Weights of a small mixture-of-experts language model, trained from scratch on English Wikipedia: 67.5M parameters, 304 SwiGLU neurons an expert.
Below are experts of layer 4 (counted from 0) of a mixture-of-experts language model. Rows are named router (the router's row for the expert), gate (a neuron's input weights, with its number), up (a neuron's input weights, with its number) and show model dimensions 256-319. Each number is 500 + 25 x the weight over its row's rms, rounded and kept within 0 to 999. Numbers have three digits each.
After each expert's rows: a language model's description of what the expert responds to; "comes after" lists some tokens at least twice as common just before its tokens as in all text. This comes from a sample of Wikipedia text that the model never trained on. Tokens count by the router's weight.

# expert 14
router:491451477510534527486502471482508517509483508538486520481542495522477455496475497492508468490479503524490510485509516498491468482524535529477510507464486497479489493518497533472522554469513466
gate0:450470487488524532517475470535510507472462538542497528498536496503523512435502458491506496443478478526498554505484522487504529460526531551505507543488466515545499496504508533444508525522478543
up0:544511500514470525463555543468484539530544438490471494478463503524482524535510513516514486546535510482513458521509483491490503516513514492478467449540544490468501500511529469544486470488493482
gate1:528522495526500454507515483543504475530443534477500482528486467498532470486494530488511468497458479494526471508488503512501496471504466483527514534510499483490519507486515516485531501510515445
up1:467510476519482494535541468451476504494568480521533535506484512540481462520482531471536472511523474508494491524505513477528481496527497521516516519466509444498508513518457533516447504488508523
gate2:501505509503480498485522544515507479498464483503514505495502520488532528487519487542563491448486538498452516549494517437462486531502472512451500497528505562517496513467465475505489497496500500
up2:497466507502516506531491540509531496491497513514532476461479503525543520492499488522494540457535567515491535476517471471491515559481509497472511520531466576531515563469484461471505464489483519
gate3:495455477467498485474520507526515540514496487512522490443518464462528546488540506509453550534473497479504494484500519515511493458532523496492515496486515534458505501514490436504527530467466498
up3:501475504533522484496495468451493543526469499505539469445527504537545471485526509487527489438520458517509516510484521518472490501481534497503489453473529544518503479554515531520511496557495555
gate4:496488460469522477460573527519486494499531499504509512572501493480491486568492490544501507507509514461532523508485539512517511486510520518494465532536483467496552513496481462509541477488472523
up4:506501521526464494490435449473514512484499496484492467457489511516497499432529491490476494465481489486452500530509454507481469487512498493504505466484508508505461491496526534484490504545518489
gate5:462506488508507515447534480514540493474509542563463523473515500539464469467496485488501466547466485513501497518482505470477504542503461537491440466569488513490445468506455501497500509505494504
up5:526517507479500509497461532503503497521505520535502513517476505478526521532498493578476537494516503475513502482492445489474486489491514506521494537452530490466538541494528494498498497455523499
gate6:487497530514470460478523527500512507526467384483469457513523518510541495516483477450483517502487524513479515454486511496515505495516528523518490564507515482531506518499480510462459526490519495
up6:524489467510539480534531495485503530485528515477494517511517502489477505512481499512465530529477492532489468481488542532535515504521486503524485533462515469510469502469523489492483512506484542
It responds to: Narrative nouns and pronouns. Nouns and pronouns in plot or social prose like you, him, love, God, government, plus plot-summary final periods and coordinate digits.
comes after: " the", " his", "s", " her", " their", " The"

# expert 11
router:472441493522491508518493543445501518479492473529501479476515511503480489497504484512510531507495531511475544522578527499520527466498492482446479505510478496473497478512517500471481486489488454
gate0:477456497458542516474502495489527513465488526460462504497501492503463513508510496477489489520479516450462513484492494478496504504483507487529492524501533548511505500499510507509524491538496476
up0:480495534521504503505492459517531533451476515492507479491520492482510462476535530472478483505537510467515506480527490485472484493508468473508448525458550470530547473486503515511546481522465518
gate1:504491524486465479537457502467450511451537490497530502506480509449510480530490527475530497460521483526499551551498484501503499465561500505509517484500479477521487494514479504501500501505523521
up1:533522509493471453468543500547504507480527508482483518523497520468494510524472521486482535514501503554519487495477514522495497492526546570553493471516535517488481483487507520481464503476512545
gate2:506446492521484468480489508537533551526496506537513524505530485543510517507531493545477499501483575482499521502505495483481462523499500528486545491511498527490484525507524459446495475458526491
up2:469500507453496514475494503505500478508547501485517515500497487525508532463498521514484492524450534512504496471466460503518464491506494496522523482529492478517523514530492483501487533512551492
gate3:483498500509521519477485529483481479517496472507506496536517489466510447520479484474440513486545471466503448538518484491487517532487456560480508521507495477523497513503464521491506511500538503
up3:500525528471446520532524492519514502526531523502503536497509543550493526552491528504473507526505469533547508467512464484477455495495552483538502486487488534494463475513532463473471509488479514
gate4:526469510528432514502502460506518491496512542476467511488505525542452467549507505487499523497536466511528459532507515511499529509503511486533495475452502527494524479506533534534481457536487520
up4:502506489497499464459495463528459499520529482481494529516498497482556509480498490519522495490497503465515504512483472524500518507472472515545522492541497475485498547498485466501485492524500539
gate5:461516516478500512478526464551519490507479529472475504495500487533498541488510492517503468508537529479494491493506484542483499526498482514484498495532505510483490502527543509525529504509527486
up5:478490511483513449450495505481474502480507461454521480529541504504501499488554548472487464475504518519478448492518478499467537514521512463525525511514535495503518480499485476475503507550482500
gate6:467480504509509522500495502530528488479501478514446534498515527484502480482533526481474472519525496511477556472503507524532479477557526477490483503489450509513471484512479535502528482501510472
up6:497518469515463479511509484480530503502514477510467520496518532474525473520502489471499463509483512479506530511503514527532495493486528458486479468489445476475496491508487499504532459533513495
It responds to: Year third digits. Third digit of years after 19 or 20 (graduated in 1981, created in 2005), decimal digits in tables, and verbs is/are/consists.
comes after: "9", "0", "8", " He", " It", "=="

# expert 9
router:512454476518502484482482506539475515448452520569487493489513514488468462561516508526509528470508485471479500489510513525487486492534521506453501541517500490471481513531505494498494507469486497
gate0:540517530475469523479496499492486501499477519464527460496500535537497464506540512505506541492450504509483507518498537474462518500566497521507504476554498454527457468482448504493491505511509489
up0:482482477455518471515496462457481501480502506449518448501493533503520518506511470495505505487493508502502491483500539463485481522491514489552530525510473495508472480453488502436502505502513542
gate1:476491503490538513523485483515502510467497498509526570493494531509478528518510528475467495481529500496491467490478504474497490470549538493496479504474495476514474472470535519516500532530517460
up1:489495496472493501479517535508494486508535506475444499514426542445526505516508495463533529528499537452517468511481499496553509470500528544543471515504499500520526549518487504506495491504532506
gate2:567517494523518497473503477460486524489533455487550501539506457486497523525503524496472532455491511494527459510463524489471547445514530506496454483511521469493477477524513497489540512478490511
up2:526486517523523448482511488518492519508490504494499521547521512499509546502449454509477488528507496473485512459483520520450478486486493494541517501528481512504467571514523514505491552533482535
gate3:497462533495513508472498483524499479488509483478482501537556487519511500465473501504520479533500500543503444483480518497539529508481481535499456491481521477480492520471499501549522456531568476
up3:460512493523528537505485535527471512490482513515520489485532490537469532521490478511469520522514521504516499515503482541480479493511474514491490475501509501535470501534520461480523528450513457
gate4:490491539507506504483470500491468505516521488521561507526543490468461465506526547485526502546447540490481467507446485539475481522497513516438491493510493507513485496547493506539499513488463481
up4:474523514514490516463506500532524516497513503488502490480506479486502487458513494515513502510538525511490498526473485493495479507502484515495530499488505514495463511512520458496555526521462446
gate5:509478503525499532470533504442486576513519502472489534482551524486501492440474468501488503517507521473475514503480505488497474520524545502474452475468517499558558535521491451451488504517496519
up5:489516530527529529485492465532542488444487491530469482520520475512505522501524463509525480485510494491540470524472502502495543488501468461510549506527499507450453502498503542535530493493518508
gate6:503445511507534523502497500497452471541483466470518479544489522490491534537549491510512507473497551504510507491510504527532510455487468492487447488480498516534466500506547527513502503527485477
up6:527486494504496496541520468501496483468518498493539538456505509472466473480493555492495499509495494486491472513514480500478495514488522454550494480504506476492513494496487443469525515499522568
It responds to: Measurement digits and taxon suffixes. Digits after a decimal point in measurements and statistics (31.5 cm, 585.56), numbers before million/mm, and Latin species endings like -ensis, -atus, -ichthys.
comes after: ".", "–", "3", "5", "4", "6"

# expert 13
router:491439469499508538487514474489421536488509495518467510504541512511465463494522522541523526535483512490502498527473525514486482475505509522471526486485469531478503501495507483457525509497514483
gate0:505502535504498450505503500503478488488482496540509492501499484503482437512564517526543524492512503510531510525528515482522506516470521532508473500501562506501457476478490500515514481485480481
up0:506493515493526548515473490547514479535482502542484506496519480543513539472460476444533501495533444465497514513475520527517476464539488495475504485493482480495517538508512494455492553490549499
gate1:493453499481530501495491497508522486480509519485515504498513498482512537490495520494520535522551500518501451496470538487539548468468487519488509531529517523522533514507477525525512472471536517
up1:520471500502522492513485494508507534464530469459517520451541513475505538477549478538545462536518518500459503493454529481495492493483467496502535507532466521485544493486486489546503478484471532
gate2:485469497496488497501556529484495481447453476499491445506497510476487524507469513473477471476513501480519566526515520524533537470502487497485489527539497529492495546473504565544526506500477459
up2:521510519528534514483456494511537514547568495497518516505503459511501475511469455505522505478515479543544505490530467469501469520510479488512490522522506529487473503503494477485464483510534507
gate3:484502488496512468457540487496517493448502505512467447472502499517516531519508517497512494483492520557510487522524464486461497519536480531571477507495534578489535502506525486452503492436508476
up3:481508520489453444498529497506496503464442465496489448466469505511500523487507512460525515511521507519492493497492491508498516536485473497546490478479448546511505508544528463462465490476504479
gate4:485533435517519500500485482522504529517473472514518526518505490508521518501474488502491483511497517486549469466514510475469494463488494480516510497507505460496482491517515496485484535517485447
up4:453467486503507441476488506509549486484508507516487526517540530500490487506514504496475479498502514542522499472475467462508497542465540508514480519536462515462523527511521501461518510471522526
gate5:489521493475524497526523518530497480504473490534472485484501482523512517492518462502507541506485504480505515472503527500472544518521510543483499532454471463449492505469520536522488532470541518
up5:511504539519485502509522531508524460493527515490517482502477476473516481476526504491493504505473528475498527515511510480456525516482505505523527520473497527504500532491474494500467495474475525
gate6:476486506467490493484520530503560449529504515531453472488476492529511494471476463543484518501517504478504516492499528486443499526536500463500542470489530525456513519499509518504494549512508506
up6:467496496506507482487500517505480508485489520447503484494553537452526484497498538524486544527525516496522512519506478483495495488492527531523486488511497545508532491496487457465530496516499522
It responds to: Place and institution names. Country, state, city and institution names ending a phrase, such as Vermont, England, New Jersey, London, University, United States.
comes after: " the", ",", " of", " in", " United", " New"

# expert 7
router:481479499512491508476513527485475530409511510505488535497494533465497496542514509558525531531513529507476536516485529486522470505478517518469500505439500511453477481473473528469505530495502501
gate0:455511481494524524516444484515471519486503481494506462508492496489514468531448477506512520488473535500505511530482497416506521513520487531500523500500470511492473497502476515493469471513493508
up0:483492486556503474485489514497474549510507471487523467506487497508480525505443520477485487538534500493520511534473543506511515507501521499537516504494491514507495461469473538499533532522480476
gate1:493475481469502490467508520502476487529517504549518528517535477498513489482501521488522500524507546472465521462505509477512503493493508517484507552489477509486473504454490529520509548499504480
up1:481514489504471487472486472476522521502507509469521508495481492509462483485490521459474490467559449527476495523493496515523539524522485498553512521504493499457516528523525524515486502488529534
gate2:564502523497500505528490477502457502502528511501526527541426546468466511507495536451508549513512510527535497526492476551456472483497518513468535499508504500471476528463488502490522489485489477
up2:493471485471502513506514509469508428547520543480481500497524471529501495564462508527473521486488469473496502456521532539493518454519459481519459524548459483523519519516511529535510497478483488
gate3:452507489512454492510465500487505515465529488496522519518487449444468493457530524467489515480460529504491551463501483524465510510492485515513503512523472533526509479507459480501491513530517472
up3:495526518476501496479503470498487511534470489498474492461506542537561515502496503527477482501512513530523493532519504464477454480472522532523502526461483457506500511485546521475511527522522527
gate4:536494477510489572447509497537506521452545468538503465527484527501464474465510505493478542498470531526478487538481477533518475515510502507505506478524518520499464508501522498448457509448499486
up4:491498514506496541456476488520518499423511487511487515531479506503502476472498522553487539482498507523538496513514512511469515509532488495571520462508523508508491465500530522456508507451479538
gate5:501466512529520497524505482522480490472473502471524487479507498519469512495535544509521538507511484525502446454510503485536483465504502470522472514505510486511496480482504461504556473512497479
up5:506552473457498483496530458505515478503515479482518533513501506501522482560547513487488500498459480463502483526478451504509496452517458516529488521497524460527503514502520490504534502484535527
gate6:515483528468505497518531463532457467513472538526494515477496456485502509534515494515517504474428501506506477498515518491509539460509478578469533533533460493532502503505497505497473501458509520
up6:469525480532510526487471522490507499508521467500543485543511518516511477522518486550481499490513462512495482440483490496474447507531485501490491498470512483482471477467534474499496530520507509
It responds to: List dashes and naming words. Hyphen bullets starting list lines (species lists, See also), digits in tables and years, and naming words like called, named, titled.
comes after: "\n", "2", " =", " known", " The", " under"

# expert 1
router:483453487502485515485519526485509541378509467529497493518484536528488481487495477523509522498539507480491520535488538523510503478537503511455531529493527500476459476474503457503474504490508518
gate0:519490488497463480531495505544491459497518493498512485474507502490517546500508473540543502533487543537470480510526513496511485502502488510497530503440510510481501492476537470493506500499462498
up0:493500486510524520489494488488476520477495512490491517502527474472495454501501502467468558473528466498466514512485499517521462471522506547504503490546517520517517525485465529477491517506503510
gate1:495488483491508462545508480457485512493490471511482497492510533512475501518548507510544471464494491485496486461513497501518495537516509506482477524480517541504520509480517500497525495482497491
up1:455534495481471502489501505488458485519496464494493495512516497503529492497533488530463506568511490473483494505489499512520484493495489530502464505511506527541517515485549449483484470499502498
gate2:475496476556489492487511525507468490499494456521463469480505520491473483520493467515485507509475472526522510541498549481484524477523499572475500494472521490495472543490489440551494489500505529
up2:515520506442493479496480493507497494508509507485528505518477506490499497450500508476523488494531502486462499469501464450506515527458482470524514506518473519488503492546494551423499522497501488
gate3:485524540501506470468475494490534522488489529522482510526522491475466522481504498496495497537508504480555528536501494474501492510513493553482494507480499535506539492523524523472500548465518494
up3:542470479523487541528495485538555507536487519494503508489511492504541484503462493504523518510487493480494482470519524545526456465475518467480474482490477467488483495476484532517511459507460506
gate4:493499470511510487475487501460495523510528502514474485603540497507490505460534481526519487433476522518508483511525475496495495500509558532489516501513458473504550473531488543516495524499488495
up4:480496495520481516480471486554481514484504471545567546468530517469502495490514454528517499536503537505464516521490491472492496492505484502501472544461518457502465480477479477477497511509530519
gate5:496495501482505502474503519578464519479523488511444503488533528509526500500485471525486500479468519478485521468510466475512507498519506538498487539549531497494469507443515470493523461523481459
up5:519506470507503504456466498461546482489508501574502486528486538510481500525505509508448486474494498446535483497517500533516534507524501489453488519500514455446506494492520546512497497520484521
gate6:523482454498544521475465458492477515532512502509479460496506513511450488490520474517501474467487500502481522481532486512525492471467549533506474473480483510464503474477500481539467488475521523
up6:497473504499493490498512507522499486511487553468457575526498444495511525505500518493451487557510461545541498520509493504556504490480510531504506485532497515469542498482491512539529478514530500
It responds to: Line breaks, dashes, it/there. Blank-line breaks before section headers or new paragraphs, hyphens and en dashes in compounds and scores, and pronouns it, there, It.
comes after: "\n", " co", " mid", " where", " when", " two"